{
  "n_layer": 14,
  "routed_scale": 1.0,
  "balance_loss": 0.00355,
  "balance_bias": false,
  "init_std_router": 0.024,
  "norm_eps": 1e-05,
  "beta1": 0.95,
  "grad_clip": 1.0,
  "batch_tokens": [65536, 131072, 196608],
  "seq_len": 512,
  "train_tokens": 654400000,
  "steps": 5609,
  "dataset": "wikipedia_en"
}
Below are experts of layer 5 (counted from 0) of a mixture-of-experts language model. Rows are named router (the router's row for the expert), up (a neuron's input weights, with its number) and show model dimensions 0-127. Each number is 50 + 15 x the weight over its row's rms, rounded and kept within 0 to 99.
After each expert's rows: "mostly gets" lists some tokens that are sent to it at least half of the time. This comes from a sample of Wikipedia text that the model never trained on.

# expert 111
router:50 71 38 35 47 54 59 54 14 48 51 36 32 61 55 59 45 49 59 28 60 49 63 39 58 42 51 40 30 59 47 40 49 60 64 35 17 79 61 45 34 67 43 43 28 46 51 61 77 77 39 63 60 45 60 40 46 28 58 58 58 78 48 31 54 21 39 61 66 44 54 37 49 55 42 50 74 71 62 58 42 47 53 43 54 24 51 38 74 31 52 32 35 69 47 50 76 60 50 59 93 45 48 16 18 36 61 40 60 50 46 70 50 74 49 91 36 69 44 59 57 46 54 73 70 68 44 27
up0:54 61 33 49 83 70 61 39 57 48 53 28 66 64 68 57 61 42 30 42 63 22 66 38 55 56 46 32 69 45 73 39 63 55 28 41 50 64 57 47 61 43 28 59 58 45 20 65 74 73 42 51 44 65 37 47 25 58 49 25 52 72 34 37 60 49 46 24 69 42 50 38 62 54 25 76 85 48 40 48 31 48 44 42 43 53 54 43 45 36 56 53 54 50 68 31 61 61 42 49 44 35 47 46 54 37 39 81 18 36 70 50 66 37 35 38 99 31 51 64 40 26 73 27 59 55 39 46
mostly gets: " won", " received", " held", " Nominated", " not", " lost"

# expert 31
router:79 72 58 38 40 80 62 35 49 54 41 43 66 56 80 72 57 52 53 40 50 55 15 96 44 45 44 46 58 66 55 42 28 42 70 47 47 46 71 52 47 51 24 23 46 38 61 41 68 86 28 47 38 56 55 44 36 83 32 64 55 58 67 48 46 45 42 42 24 42 36 40 47 55 47 47 57 69 50 45 71 60 58 46 43 31 67 30 59 39 56 41 44 58 67 47 38 48 47 45 56 65 35 23 62 45 92 39 80 44 43 59 50 69 49 45 89 42 43 49 55 65 62 67 54 62 34 28
up1:60 45 42 51 49 51 48 44 38 63 06 43 49 50 50 48 64 43 42 55 42 67 49 62 31 66 43 57 30 59 39 61 47 67 19 40 72 54 32 40 39 32 47 36 42 34 19 43 63 47 54 16 42 39 41 71 15 73 74 72 52 60 58 52 47 58 52 62 08 40 73 33 45 57 70 59 65 59 67 48 49 55 52 46 51 76 16 74 59 42 64 62 55 74 40 54 61 30 42 55 54 48 64 40 26 51 61 93 77 49 45 58 28 77 63 48 45 63 54 52 35 51 53 50 28 63 30 53
mostly gets: "I", " US", "B", "SA", "F", "FC"

# expert 92
router:53 43 76 53 52 66 43 43 17 71 58 21 46 66 45 64 15 43 57 47 69 56 49 40 61 22 44 57 52 57 54 50 40 27 43 35 48 72 59 53 37 39 33 22 56 33 42 29 44 42 22 41 50 52 61 50 43 49 52 69 44 66 64 41 47 43 57 46 73 27 14 32 71 43 34 35 70 45 53 51 33 76 42 48 70 41 45 48 43 16 54 36 40 83 22 54 53 55 55 61 44 45 25 48 22 55 54 34 74 50 30 65 61 68 65 64 43 82 23 52 45 63 60 68 54 68 44 39
up0:49 33 47 68 17 52 63 46 56 75 61 29 57 71 66 33 56 35 52 21 66 57 46 51 34 53 55 71 30 64 60 24 34 68 52 73 46 62 57 26 57 53 62 39 50 41 38 52 63 43 31 47 63 58 28 72 69 41 59 52 56 56 66 37 40 55 54 58 25 33 56 52 38 18 29 22 31 55 41 48 30 75 39 93 65 49 33 63 62 40 28 45 71 78 46 63 57 19 45 40 65 30 47 61 37 40 53 31 53 62 44 74 36 50 59 47 47 38 13 43 65 58 54 52 42 68 55 32
mostly gets: " out", " for", " under", " over", " up", " off"

# expert 91
router:78 78 60 50 41 41 36 21 31 43 32 38 44 59 53 63 31 54 39 54 99 62 49 71 65 49 56 48 15 69 14 43 48 51 65 42 56 37 72 51 48 79 40 36 60 53 45 38 53 74 67 42 43 32 58 41 22 56 44 64 48 56 57 42 52 34 53 44 33 22 25 48 92 51 26 48 47 60 40 41 70 75 47 37 44 46 65 48 79 48 60 25 25 37 38 60 63 56 51 52 47 80 44 44 43 47 36 40 49 56 36 69 39 54 37 61 45 53 45 74 49 52 66 55 68 53 37 36
up0:27 60 37 39 73 71 50 23 33 50 14 56 69 45 68 52 66 50 71 50 40 75 59 37 43 23 44 28 49 68 33 92 55 54 27 44 64 57 48 35 33 64 31 42 51 62 60 36 61 36 52 38 34 51 55 57 67 68 32 35 58 81 39 48 80 64 37 48 75 46 50 40 75 40 49 52 48 35 36 31 61 44 21 38 52 57 41 12 44 65 37 44 63 65 52 71 62 29 51 56 73 68 82 64 41 42 40 63 49 54 51 58 44 46 43 33 46 63 33 80 65 50 56 52 52 46 54 47
mostly gets: " sq", " Au", " (#"

# expert 101
router:67 49 64 41 51 57 39 74 31 43 25 22 65 63 42 66 57 66 20 50 68 35 24 48 56 44 57 50 46 48 53 17 30 63 68 41 57 65 70 54 57 42 60 51 40 31 54 32 64 44 50 56 13 15 64 22 34 74 46 68 46 36 66 35 31 51 56 58 50 31 48 47 48 40 42 33 65 72 57 85 59 54 49 38 72 58 40 15 50 35 66 64 42 56 56 42 49 51 54 72 58 65 26 48 19 41 77 31 68 38 46 56 55 56 27 54 78 61 52 69 53 62 59 41 38 52 65 43
up0:52 62 68 41 64 40 35 51 31 33 46 34 59 51 53 65 40 65 23 54 63 54 24 14 47 54 36 36 57 28 47 37 54 63 50 31 52 91 43 60 60 50 44 68 54 22 56 37 54 36 36 46 31 50 75 55 52 59 50 76 47 51 32 43 12 49 44 61 29 30 51 53 46 42 61 18 28 49 51 40 50 36 23 43 62 58 30 42 29 28 16 47 52 75 37 70 49 46 68 41 34 73 28 56 28 20 50 43 46 33 69 51 46 51 29 57 57 66 50 37 71 56 66 32 29 52 40 61
mostly gets: " Clade", "ym", "itch", "ook", " hard", "ight"

# expert 70
router:75 61 46 53 48 60 41 48 44 48 54 24 61 58 41 64 30 37 20 43 62 23 56 37 77 24 45 77 43 66 50 46 47 30 44 16 54 41 68 55 41 46 33 40 27 23 47 22 63 52 57 39 41 41 49 49 49 46 00 50 50 36 72 41 61 33 44 22 45 49 53 42 81 47 32 25 81 51 49 49 54 60 51 27 52 36 42 52 63 52 44 49 45 69 56 50 67 65 60 56 61 62 50 13 46 42 48 10 74 58 30 50 33 47 47 40 65 41 56 55 41 78 64 52 40 65 35 45
up1:34 40 52 56 45 66 67 74 33 29 52 56 38 13 45 48 23 44 66 54 61 43 57 31 42 51 48 54 65 67 34 43 51 66 57 40 73 56 48 59 71 88 47 25 51 45 42 27 42 56 62 20 62 66 51 28 57 49 64 43 56 43 23 37 69 22 29 32 61 64 44 59 41 56 28 38 49 63 84 39 44 39 47 55 63 52 57 29 71 61 65 37 30 46 33 76 63 55 50 41 50 34 48 43 06 44 45 71 56 41 53 50 25 40 51 72 45 36 57 45 56 39 17 37 54 61 79 63
mostly gets: "-", " super", "|", " •", " Super", " multi"

# expert 127
router:59 85 51 47 44 47 69 47 28 49 36 32 49 58 47 61 24 55 18 34 58 17 40 40 69 17 55 78 41 54 43 50 48 50 47 02 51 40 52 44 38 51 46 52 42 37 53 07 53 49 55 10 46 45 47 45 52 62 32 59 55 54 71 41 63 39 60 35 50 50 34 49 77 48 49 42 77 56 49 55 50 56 56 36 50 52 26 40 85 33 40 48 50 62 43 42 75 58 66 49 63 53 51 32 53 39 62 39 88 61 21 54 28 47 40 75 63 51 41 85 41 51 63 48 61 57 54 51
up0:54 68 52 64 57 59 67 38 26 47 65 53 45 40 14 38 56 45 43 72 55 53 70 56 28 64 59 32 66 45 63 54 33 66 60 60 29 59 72 54 44 65 28 62 47 43 30 26 35 62 76 71 34 73 41 57 47 78 43 39 65 66 45 42 62 47 37 68 60 47 64 79 47 31 52 34 54 55 63 65 70 51 64 70 45 21 42 47 31 52 37 56 21 40 64 38 68 42 64 72 48 50 33 27 26 40 37 47 69 69 76 21 59 48 50 66 59 53 14 27 28 54 71 43 65 50 39 55
mostly gets: " a", " its", " an", " the", " his", " their"

# expert 108
router:63 55 64 60 45 51 82 43 09 43 51 41 51 62 40 55 39 49 53 43 71 54 44 59 63 16 49 72 51 49 51 55 45 37 49 44 51 62 61 62 51 47 42 44 40 49 49 37 48 51 50 31 46 44 49 47 52 88 42 97 49 64 61 14 65 52 73 57 64 37 11 08 78 35 37 37 69 38 58 57 59 58 38 43 95 62 61 51 50 19 57 49 26 60 53 48 54 55 46 51 63 61 38 47 23 47 53 46 73 46 40 55 49 50 71 64 58 71 47 74 53 63 65 75 45 60 47 43
up0:66 40 57 38 67 60 64 42 55 64 43 68 50 59 46 41 34 38 42 21 39 41 39 60 55 50 34 34 65 47 45 68 68 74 61 49 59 51 48 51 51 40 35 38 41 49 36 40 77 66 27 39 70 42 33 40 65 55 57 57 46 58 27 64 81 63 40 50 84 58 34 23 27 58 54 99 26 65 41 57 36 34 46 68 63 68 36 67 26 78 51 37 53 52 36 26 97 58 46 45 19 44 37 68 67 42 63 46 50 26 52 51 40 57 61 44 42 50 62 70 35 43 49 42 31 67 49 43
mostly gets: " during", " when", " after", " between", " than", " through"

# expert 152
router:55 80 52 45 44 49 66 39 31 39 50 47 63 57 64 54 11 71 48 44 65 42 49 42 38 28 61 58 51 69 25 39 54 35 75 22 50 63 72 56 43 55 31 37 27 42 57 51 48 46 43 62 45 34 52 11 49 56 37 84 71 54 51 47 58 33 45 39 57 65 65 38 61 52 39 50 83 55 63 73 60 74 12 43 43 53 48 63 50 58 54 26 34 60 52 63 55 60 48 48 62 68 44 12 36 37 47 26 71 67 30 50 42 78 38 45 54 55 37 56 77 51 50 82 48 53 43 23
up0:65 40 40 39 33 71 40 66 48 42 34 62 54 30 57 65 19 51 50 30 27 72 55 41 18 45 67 47 99 41 26 61 47 57 61 40 45 58 69 41 43 43 32 44 56 23 62 45 68 56 55 39 54 42 48 23 63 86 86 67 50 43 38 53 48 65 42 23 40 68 55 61 45 46 60 29 43 60 63 44 31 56 56 41 39 57 39 41 49 56 51 36 21 42 56 73 26 46 64 31 45 57 54 41 73 49 54 38 52 64 44 75 15 62 55 51 39 29 23 62 62 73 44 52 66 46 54 42
mostly gets: " Total", " Siege", " coach", " President", " power", " win"

# expert 96
router:57 63 75 29 31 62 45 53 59 62 51 31 46 60 52 52 60 83 46 44 66 29 32 47 65 50 53 58 57 52 46 20 34 51 82 53 47 76 61 77 42 51 30 22 43 49 50 50 43 62 64 47 40 06 59 29 47 58 42 67 55 52 49 30 50 48 59 57 65 55 27 40 66 55 52 38 47 85 54 57 78 34 50 31 87 46 68 21 67 43 53 64 40 54 41 44 56 34 37 37 73 62 20 42 27 48 63 48 67 20 41 56 58 53 69 56 77 58 39 56 67 87 53 50 58 44 52 53
up0:42 45 74 45 34 74 39 64 33 61 82 44 44 49 52 36 50 85 66 32 49 68 62 42 36 62 61 42 24 55 38 55 49 49 51 53 66 58 61 48 61 54 49 32 75 27 43 60 21 45 62 19 34 25 52 12 33 85 47 74 55 54 46 59 61 45 49 64 49 54 49 60 56 35 46 31 63 57 69 72 73 78 57 38 66 35 75 34 34 41 40 55 61 58 36 55 55 44 42 30 65 79 76 61 22 44 66 38 35 62 67 63 51 70 37 58 46 43 47 35 61 58 76 57 40 50 49 69
mostly gets: "ink", "ook", "pper", "raw", " When", "etter"

# expert 86
router:76 87 78 32 29 59 57 20 44 32 51 13 41 61 64 75 31 45 36 46 78 39 45 69 53 50 46 70 34 66 31 48 37 41 73 45 63 55 86 51 55 61 24 32 46 43 62 50 55 57 51 51 55 43 46 53 43 73 48 49 53 60 53 53 42 44 55 51 36 36 63 41 54 46 39 39 54 86 58 74 75 54 39 37 50 57 41 57 76 37 59 58 35 54 47 41 63 67 52 45 48 59 50 31 49 26 72 40 41 44 24 68 22 69 44 84 39 57 53 78 70 37 67 73 49 52 51 31
up0:17 42 40 44 73 53 50 58 55 43 67 36 72 44 41 20 43 49 39 44 41 41 41 48 61 49 64 86 38 64 67 27 49 51 54 40 44 64 53 61 43 52 58 72 56 62 41 49 43 58 45 46 50 56 42 44 30 16 52 43 39 42 57 28 32 42 62 52 56 90 50 42 64 43 40 73 75 37 55 49 58 51 17 71 67 70 55 80 52 32 46 25 35 36 28 47 44 52 50 35 80 24 49 52 19 77 34 31 52 56 40 34 82 59 41 76 54 59 49 37 58 63 39 40 55 31 80 34
mostly gets: " million", " billion", " cm", " mm", " kg", " m"

# expert 68
router:62 45 54 57 34 57 68 36 45 60 49 38 86 51 54 86 35 42 30 42 53 39 43 50 70 34 39 86 43 88 42 25 40 12 47 12 53 31 86 63 31 52 41 39 56 30 48 32 66 61 56 37 32 31 53 56 54 71 27 46 65 40 54 40 47 40 52 33 45 53 48 49 61 42 36 47 82 50 61 53 61 59 62 39 43 38 59 61 61 44 36 45 28 77 59 55 76 55 73 79 54 50 44 33 50 43 60 42 78 61 29 52 24 54 43 64 56 52 59 59 35 65 55 71 44 49 55 44
up0:61 49 71 22 20 39 58 29 39 57 75 35 29 73 32 30 33 49 44 46 38 41 44 38 70 80 48 47 46 42 63 49 43 58 27 41 23 48 43 35 51 50 76 45 35 29 15 42 43 35 52 69 13 40 60 59 35 66 37 56 48 20 63 64 40 87 39 76 38 62 66 46 30 47 57 50 55 42 33 62 57 48 37 36 59 68 53 62 53 38 41 58 28 48 51 37 40 41 45 45 53 59 48 56 56 60 53 24 41 32 55 62 36 47 60 46 33 48 10 36 18 35 68 50 48 71 54 62
mostly gets: " \"", "-", " Un", " multi", " un", "{"

# expert 112
router:71 79 54 40 37 64 51 55 29 48 40 28 59 67 57 67 17 48 42 57 47 40 30 61 49 45 45 64 39 66 43 43 40 49 62 26 56 59 62 45 43 60 55 16 26 58 55 59 58 77 60 53 42 54 49 32 44 55 46 47 52 70 49 51 53 43 42 61 35 44 47 34 77 48 39 36 71 46 54 51 43 53 53 10 70 66 18 41 79 21 73 37 29 67 54 55 74 68 67 53 59 58 39 26 50 36 52 48 63 46 31 48 39 62 48 49 50 71 55 94 90 41 65 84 56 66 40 48
up1:72 74 86 31 38 46 24 45 56 45 71 32 37 53 35 27 64 49 32 44 48 62 47 42 29 48 34 73 45 28 50 27 58 40 42 42 51 48 59 37 58 42 72 55 58 38 50 42 58 59 55 46 52 33 48 35 31 19 26 34 38 56 22 68 14 81 59 66 70 51 58 52 48 58 45 46 72 38 45 77 27 39 54 82 55 27 73 54 58 31 52 53 50 79 49 78 29 56 66 40 58 56 66 65 40 45 21 33 48 38 32 47 63 48 67 70 38 55 50 65 43 66 45 67 45 61 39 60
mostly gets: "|", "|---|---|", "|---|---|---|", "=", " Synonyms", "---|---|---|---|"

# expert 123
router:56 84 39 45 46 52 60 40 09 42 48 27 62 45 53 59 54 49 23 23 63 63 39 99 52 31 40 64 06 58 08 26 58 43 63 32 54 74 56 55 55 66 43 36 42 35 56 47 46 53 69 53 49 46 44 35 57 39 40 71 66 61 59 54 76 44 43 41 79 29 38 43 50 44 36 32 48 67 71 54 88 58 59 42 47 28 62 49 66 44 54 48 35 45 51 59 54 67 44 49 66 42 42 34 61 43 70 43 54 42 38 55 33 52 43 71 40 50 42 77 42 45 63 64 41 49 34 33
up0:36 60 75 31 61 41 71 60 50 45 51 72 56 42 57 50 59 59 35 43 59 37 68 48 43 57 43 42 51 41 46 43 43 52 39 56 40 80 47 15 68 81 43 73 40 32 33 39 85 49 83 21 49 65 59 67 39 53 55 60 59 54 44 84 60 30 53 77 70 52 50 54 46 46 14 29 31 77 49 76 44 48 80 30 52 45 41 54 36 40 41 30 58 53 46 66 56 36 55 71 50 69 31 70 64 52 54 62 22 59 57 70 48 42 24 37 48 64 41 50 40 25 41 56 41 52 18 45
mostly gets: " known", " released", " called", " It", " said", " made"

# expert 26
router:66 85 52 43 48 39 71 33 20 44 21 29 50 53 60 59 17 50 22 40 77 56 37 68 60 43 59 79 46 69 36 48 36 54 65 19 50 43 56 46 59 53 41 46 57 53 59 42 45 47 32 08 53 30 46 51 45 67 49 65 57 51 47 51 53 27 60 15 36 38 61 39 64 59 51 54 70 64 51 47 47 28 49 37 59 48 47 49 84 26 57 47 49 75 23 54 62 52 57 58 69 68 45 33 43 41 58 42 78 55 12 55 37 57 36 70 37 67 39 73 57 54 56 60 73 64 59 43
up0:65 55 47 37 68 55 42 64 40 47 23 44 69 53 73 83 58 43 29 70 49 46 50 35 63 57 79 41 35 69 36 53 42 44 69 41 71 75 46 33 62 55 44 28 41 86 41 49 25 47 62 39 57 55 48 63 24 79 62 60 29 24 48 49 24 63 60 53 44 61 21 25 34 53 34 74 39 57 31 33 51 73 44 55 52 86 35 59 66 49 78 34 51 34 49 66 39 70 37 47 40 33 51 54 30 42 55 60 31 61 69 48 44 72 31 29 49 57 48 63 50 66 48 38 33 43 43 30
mostly gets: " a", " his", " two", " their", " three", " her"

# expert 98
router:66 92 59 25 45 49 36 38 40 69 44 51 66 66 73 50 35 64 56 48 51 33 39 56 46 44 41 66 22 65 39 45 51 33 99 16 55 71 58 54 45 58 60 46 41 46 45 55 66 66 34 55 49 48 49 24 37 39 52 62 60 76 59 40 45 52 60 40 26 42 45 48 57 40 43 56 68 80 47 91 66 61 41 42 53 42 28 49 54 59 48 10 44 88 43 46 59 52 46 48 61 67 47 40 30 49 66 45 79 57 53 55 49 82 37 40 46 68 59 31 50 54 57 80 70 60 44 37
up0:46 56 67 43 41 33 65 53 18 11 66 45 63 53 71 27 53 85 22 55 40 46 61 56 50 48 59 42 44 73 39 64 76 29 58 53 50 76 51 72 54 37 38 38 40 52 46 55 35 30 64 30 45 48 38 41 56 46 51 32 48 33 64 52 59 73 61 48 47 54 63 44 53 32 43 54 63 58 67 83 64 47 63 35 82 67 43 49 49 49 59 51 82 57 57 36 34 47 28 62 51 40 31 36 71 58 07 56 37 80 37 55 40 42 26 32 39 59 55 61 46 92 54 52 52 38 68 56
mostly gets: " station", " football", " Stadium", " School", " league", " region"

# expert 52
router:57 99 56 60 45 51 78 40 21 71 50 34 36 55 60 53 31 45 44 22 48 49 46 55 55 13 30 66 51 64 47 46 28 53 61 45 33 63 52 65 33 68 50 37 57 54 58 49 63 68 59 24 40 28 41 35 53 56 38 93 49 45 58 40 59 41 67 34 68 46 48 17 40 52 37 41 57 51 70 52 52 53 30 46 65 50 41 54 52 14 58 40 22 86 29 54 49 47 63 56 42 49 40 42 23 50 72 52 66 25 47 55 52 74 57 62 51 59 56 57 47 55 55 56 70 41 45 44
up1:34 58 73 46 53 60 37 61 78 34 72 62 42 34 60 58 50 48 48 64 47 55 69 56 40 48 59 56 39 58 36 54 36 59 47 47 70 56 54 54 43 53 81 66 68 61 51 21 43 52 41 54 53 31 44 13 10 47 61 48 76 32 37 53 30 45 47 36 51 57 66 63 35 32 69 27 64 04 61 63 77 65 65 44 32 30 46 40 63 36 60 33 48 23 53 51 50 77 53 34 56 57 24 86 66 52 68 72 53 32 60 50 34 67 61 42 23 43 56 22 49 39 59 38 52 44 45 43
mostly gets: " held", " played", " called", " found", " announced", " won"

# expert 28
router:58 71 64 45 46 54 65 29 45 48 47 48 64 69 37 59 25 47 51 48 56 46 58 71 53 46 24 65 28 75 34 59 53 46 48 17 64 57 76 54 45 59 50 61 43 57 52 42 42 42 46 29 39 42 53 51 46 42 60 55 60 46 51 28 74 37 71 32 40 13 24 58 81 16 25 50 58 56 57 58 56 51 03 45 67 16 33 51 72 42 34 51 36 66 53 24 48 39 48 79 63 58 38 55 36 42 45 55 67 52 24 59 50 69 34 48 53 57 30 57 61 60 64 74 68 76 28 44
up0:66 35 45 66 60 37 28 46 54 43 50 51 67 71 41 34 31 56 41 56 67 62 49 75 43 51 29 65 48 49 83 34 34 64 40 44 23 71 79 33 64 71 62 57 27 37 65 66 63 49 76 40 34 83 41 51 21 60 42 70 41 33 46 65 56 30 62 38 27 62 64 43 52 70 23 34 35 72 44 64 38 60 46 57 42 56 66 72 59 14 27 51 55 41 40 51 38 46 46 57 43 40 50 63 64 41 35 55 58 61 75 56 36 66 34 41 79 61 64 34 40 53 77 72 57 64 59 58
mostly gets: " In", " De", " Sa", "In", " At", "On"

# expert 75
router:68 55 70 49 43 53 83 34 03 50 48 47 58 58 44 68 47 51 37 28 65 50 48 63 58 50 33 51 44 53 56 58 39 42 47 30 59 53 55 48 47 39 48 50 43 46 43 41 55 46 46 46 51 49 65 42 49 57 51 82 51 89 69 13 51 49 66 31 46 36 24 29 68 35 29 50 85 46 60 57 50 58 27 37 94 31 64 50 45 19 44 47 06 66 19 53 48 55 45 53 45 60 38 47 22 47 66 51 67 48 32 58 59 48 45 76 53 77 51 60 47 50 62 77 48 64 48 41
up0:81 40 80 40 42 51 39 55 50 64 34 51 59 37 23 48 17 43 75 50 35 55 44 52 19 54 58 34 55 32 54 42 55 60 62 41 52 45 57 32 51 44 44 42 73 66 42 30 75 56 28 62 43 72 50 54 27 46 73 61 45 35 70 35 36 56 78 38 47 46 62 73 43 45 41 36 47 14 51 46 22 43 17 27 32 43 32 43 54 67 69 41 28 46 60 47 50 38 50 46 48 60 58 34 55 68 42 58 50 42 38 40 78 32 65 76 28 26 65 50 30 69 50 47 61 74 51 19
mostly gets: " on", " in", " at", " during", " under", " over"

# expert 88
router:84 77 52 49 45 60 42 53 08 44 52 35 72 62 68 63 38 55 54 45 47 33 31 81 58 33 30 71 15 61 53 45 38 25 56 33 45 28 66 48 25 78 53 25 51 51 60 15 56 75 48 47 45 49 49 46 46 47 55 58 40 60 38 49 58 36 57 23 46 46 55 49 61 50 43 55 78 51 51 56 43 38 52 41 64 15 36 34 83 42 49 35 29 60 51 48 80 50 58 50 44 51 36 31 54 32 40 39 69 27 45 74 51 59 67 68 47 55 42 65 58 52 57 79 68 69 49 40
up1:47 64 54 56 58 42 48 45 71 55 45 51 46 65 46 52 54 55 54 57 42 52 14 66 64 30 82 61 26 60 55 44 59 37 69 32 66 58 32 56 61 33 69 60 46 33 51 29 65 48 24 59 60 57 31 56 50 29 46 74 59 82 76 60 24 75 59 59 19 40 71 34 54 38 54 52 35 47 45 51 49 32 61 40 44 16 53 48 47 55 61 29 81 59 35 46 53 47 80 55 57 67 52 49 80 39 56 72 51 44 43 21 78 55 61 42 69 64 56 37 64 72 46 58 58 60 20 18
mostly gets: " |", ");", ";"

# expert 42
router:60 81 38 41 40 53 72 26 23 72 49 38 49 51 78 47 44 46 56 29 49 57 52 33 61 05 43 58 46 47 43 22 45 33 82 46 56 46 59 55 47 53 45 44 39 44 49 36 78 60 61 47 35 36 46 06 42 53 41 64 55 54 73 39 33 61 41 56 60 43 43 23 67 42 33 49 65 58 59 70 51 76 44 41 59 53 44 59 40 52 87 44 36 55 59 51 74 58 53 36 47 61 40 39 44 46 60 01 72 58 31 59 35 70 46 52 64 72 26 49 51 48 59 75 34 52 44 28
up0:67 64 41 51 21 60 69 54 54 38 36 38 38 26 56 36 54 52 72 46 37 71 41 44 74 32 16 49 49 36 70 31 74 32 48 72 64 58 19 59 59 59 81 25 57 28 60 33 27 34 44 71 54 34 69 37 35 40 53 43 56 50 29 22 58 37 39 58 64 49 42 45 37 56 55 47 58 74 52 61 68 56 54 53 56 81 41 71 62 70 48 75 35 29 48 37 34 63 45 33 43 59 23 41 53 53 55 26 52 57 22 59 31 44 43 68 64 42 63 50 33 22 59 38 67 35 34 60
mostly gets: " order", " role", " version", " report", " Candidate", " Succeed"

# expert 143
router:63 61 61 38 36 48 69 57 50 39 08 32 58 43 46 58 25 70 18 29 77 18 50 57 60 44 62 45 51 50 44 55 40 48 54 59 56 66 54 82 58 48 43 50 49 50 49 20 71 65 50 29 43 26 57 39 32 68 41 85 74 51 66 47 54 45 36 49 44 57 62 46 62 19 48 25 47 46 66 77 56 47 36 34 93 55 44 30 81 35 62 44 54 45 68 48 59 69 52 61 56 43 44 48 62 44 75 16 57 30 39 64 49 61 52 55 80 59 54 58 60 57 54 59 62 49 27 44
up0:51 57 38 46 51 42 32 24 43 66 27 51 35 36 36 58 45 98 54 61 86 57 54 17 72 40 49 67 45 19 54 64 55 68 40 66 59 32 52 60 34 44 30 45 61 39 51 57 68 54 60 53 34 58 49 40 30 54 60 47 57 52 76 50 23 61 31 50 18 49 75 51 60 55 48 59 39 39 56 66 69 26 42 63 67 62 37 38 38 50 72 48 65 57 53 61 65 63 43 77 49 31 40 22 69 51 61 26 85 57 59 50 33 54 49 72 43 67 39 59 57 34 76 37 31 68 57 52
mostly gets: "Croatia", " Hong", " Kan", " Kar", "ji", " Syria"

# expert 136
router:60 73 32 38 40 32 48 14 41 42 40 40 56 53 77 45 35 65 38 59 63 52 57 90 67 49 47 58 12 43 40 37 45 29 49 38 54 38 63 37 45 69 39 25 31 43 41 04 77 74 61 41 44 42 68 50 26 75 55 55 58 66 60 25 60 45 47 22 64 54 40 32 67 61 37 37 55 51 55 68 48 71 51 22 55 59 40 55 57 42 58 22 51 47 38 59 51 39 46 47 44 64 53 41 56 35 53 55 57 48 35 77 32 54 36 82 51 64 41 73 50 52 72 59 74 60 37 36
up0:54 54 29 75 46 47 46 26 39 27 32 65 51 50 53 48 75 38 68 45 52 89 41 58 73 68 39 63 30 64 23 55 58 34 63 68 45 50 34 39 47 43 51 28 60 15 58 62 00 36 51 17 58 52 34 55 32 76 43 41 45 66 53 29 50 65 76 61 43 52 52 65 48 60 41 54 48 68 63 61 42 41 55 40 54 27 48 48 62 61 67 49 44 56 47 52 48 49 31 52 59 50 35 48 23 42 14 58 52 63 35 81 49 44 34 70 81 55 57 60 37 33 25 53 70 43 42 31
mostly gets: "′", "″", " ISBN", " Coordinates", " sq", " Website"

# expert 109
router:52 61 47 39 44 51 60 20 45 57 48 25 53 79 61 63 20 36 49 59 59 54 36 42 73 36 46 40 47 64 42 47 46 33 52 26 40 63 56 65 57 56 56 49 41 41 39 39 83 42 48 41 49 47 44 50 36 37 41 38 44 57 57 43 62 60 62 57 38 21 26 38 58 26 29 27 58 56 67 61 50 39 50 43 49 38 39 37 61 51 66 53 40 65 32 34 54 58 72 69 56 49 33 41 28 25 67 18 52 42 00 62 38 58 70 41 69 58 05 66 55 40 62 67 32 90 43 36
up0:53 37 51 33 45 45 91 33 51 62 53 51 62 49 60 55 65 48 45 32 73 36 47 27 59 50 66 13 41 53 42 54 16 80 29 25 36 61 59 81 46 40 58 46 37 47 45 70 54 43 59 40 64 30 39 17 61 51 44 38 30 46 65 39 45 53 52 68 18 49 64 22 34 47 36 38 56 67 59 42 26 34 44 70 44 45 77 46 43 72 59 33 32 50 43 64 49 50 50 34 57 41 38 39 54 44 77 44 70 56 38 57 25 50 57 70 50 48 26 68 61 47 62 26 20 63 71 70
mostly gets: " comp", " ex", " Em", " imp", " trans", " dis"

# expert 148
router:59 60 52 41 43 53 48 46 51 39 27 36 36 28 46 78 12 71 25 40 91 47 45 64 78 50 51 45 44 57 37 46 35 53 55 66 58 56 60 77 51 72 53 39 44 57 31 35 37 49 36 54 14 19 50 38 38 72 43 84 81 53 57 40 60 31 44 49 52 57 60 35 69 24 43 49 40 56 52 76 76 43 52 35 58 62 51 37 91 30 60 41 51 49 40 47 51 55 65 89 51 47 55 33 57 51 54 38 44 31 34 73 53 49 63 49 68 52 49 55 53 39 54 57 53 74 20 49
up1:52 77 70 56 34 31 47 38 64 39 50 38 53 55 34 54 50 40 56 31 65 26 56 76 51 52 49 61 32 45 50 56 31 42 39 40 42 36 43 74 57 44 49 73 29 35 49 39 30 57 53 62 45 22 29 59 11 56 38 36 61 50 60 55 22 52 61 43 34 37 43 69 61 16 55 94 59 25 61 65 55 29 71 66 63 27 48 49 67 36 63 36 62 50 43 72 55 78 50 71 85 55 28 42 72 46 57 57 46 57 68 43 38 51 49 45 17 44 53 40 58 65 52 51 68 75 71 51
mostly gets: "mathb", " Len", "ü", "ṭ", "ng", "n"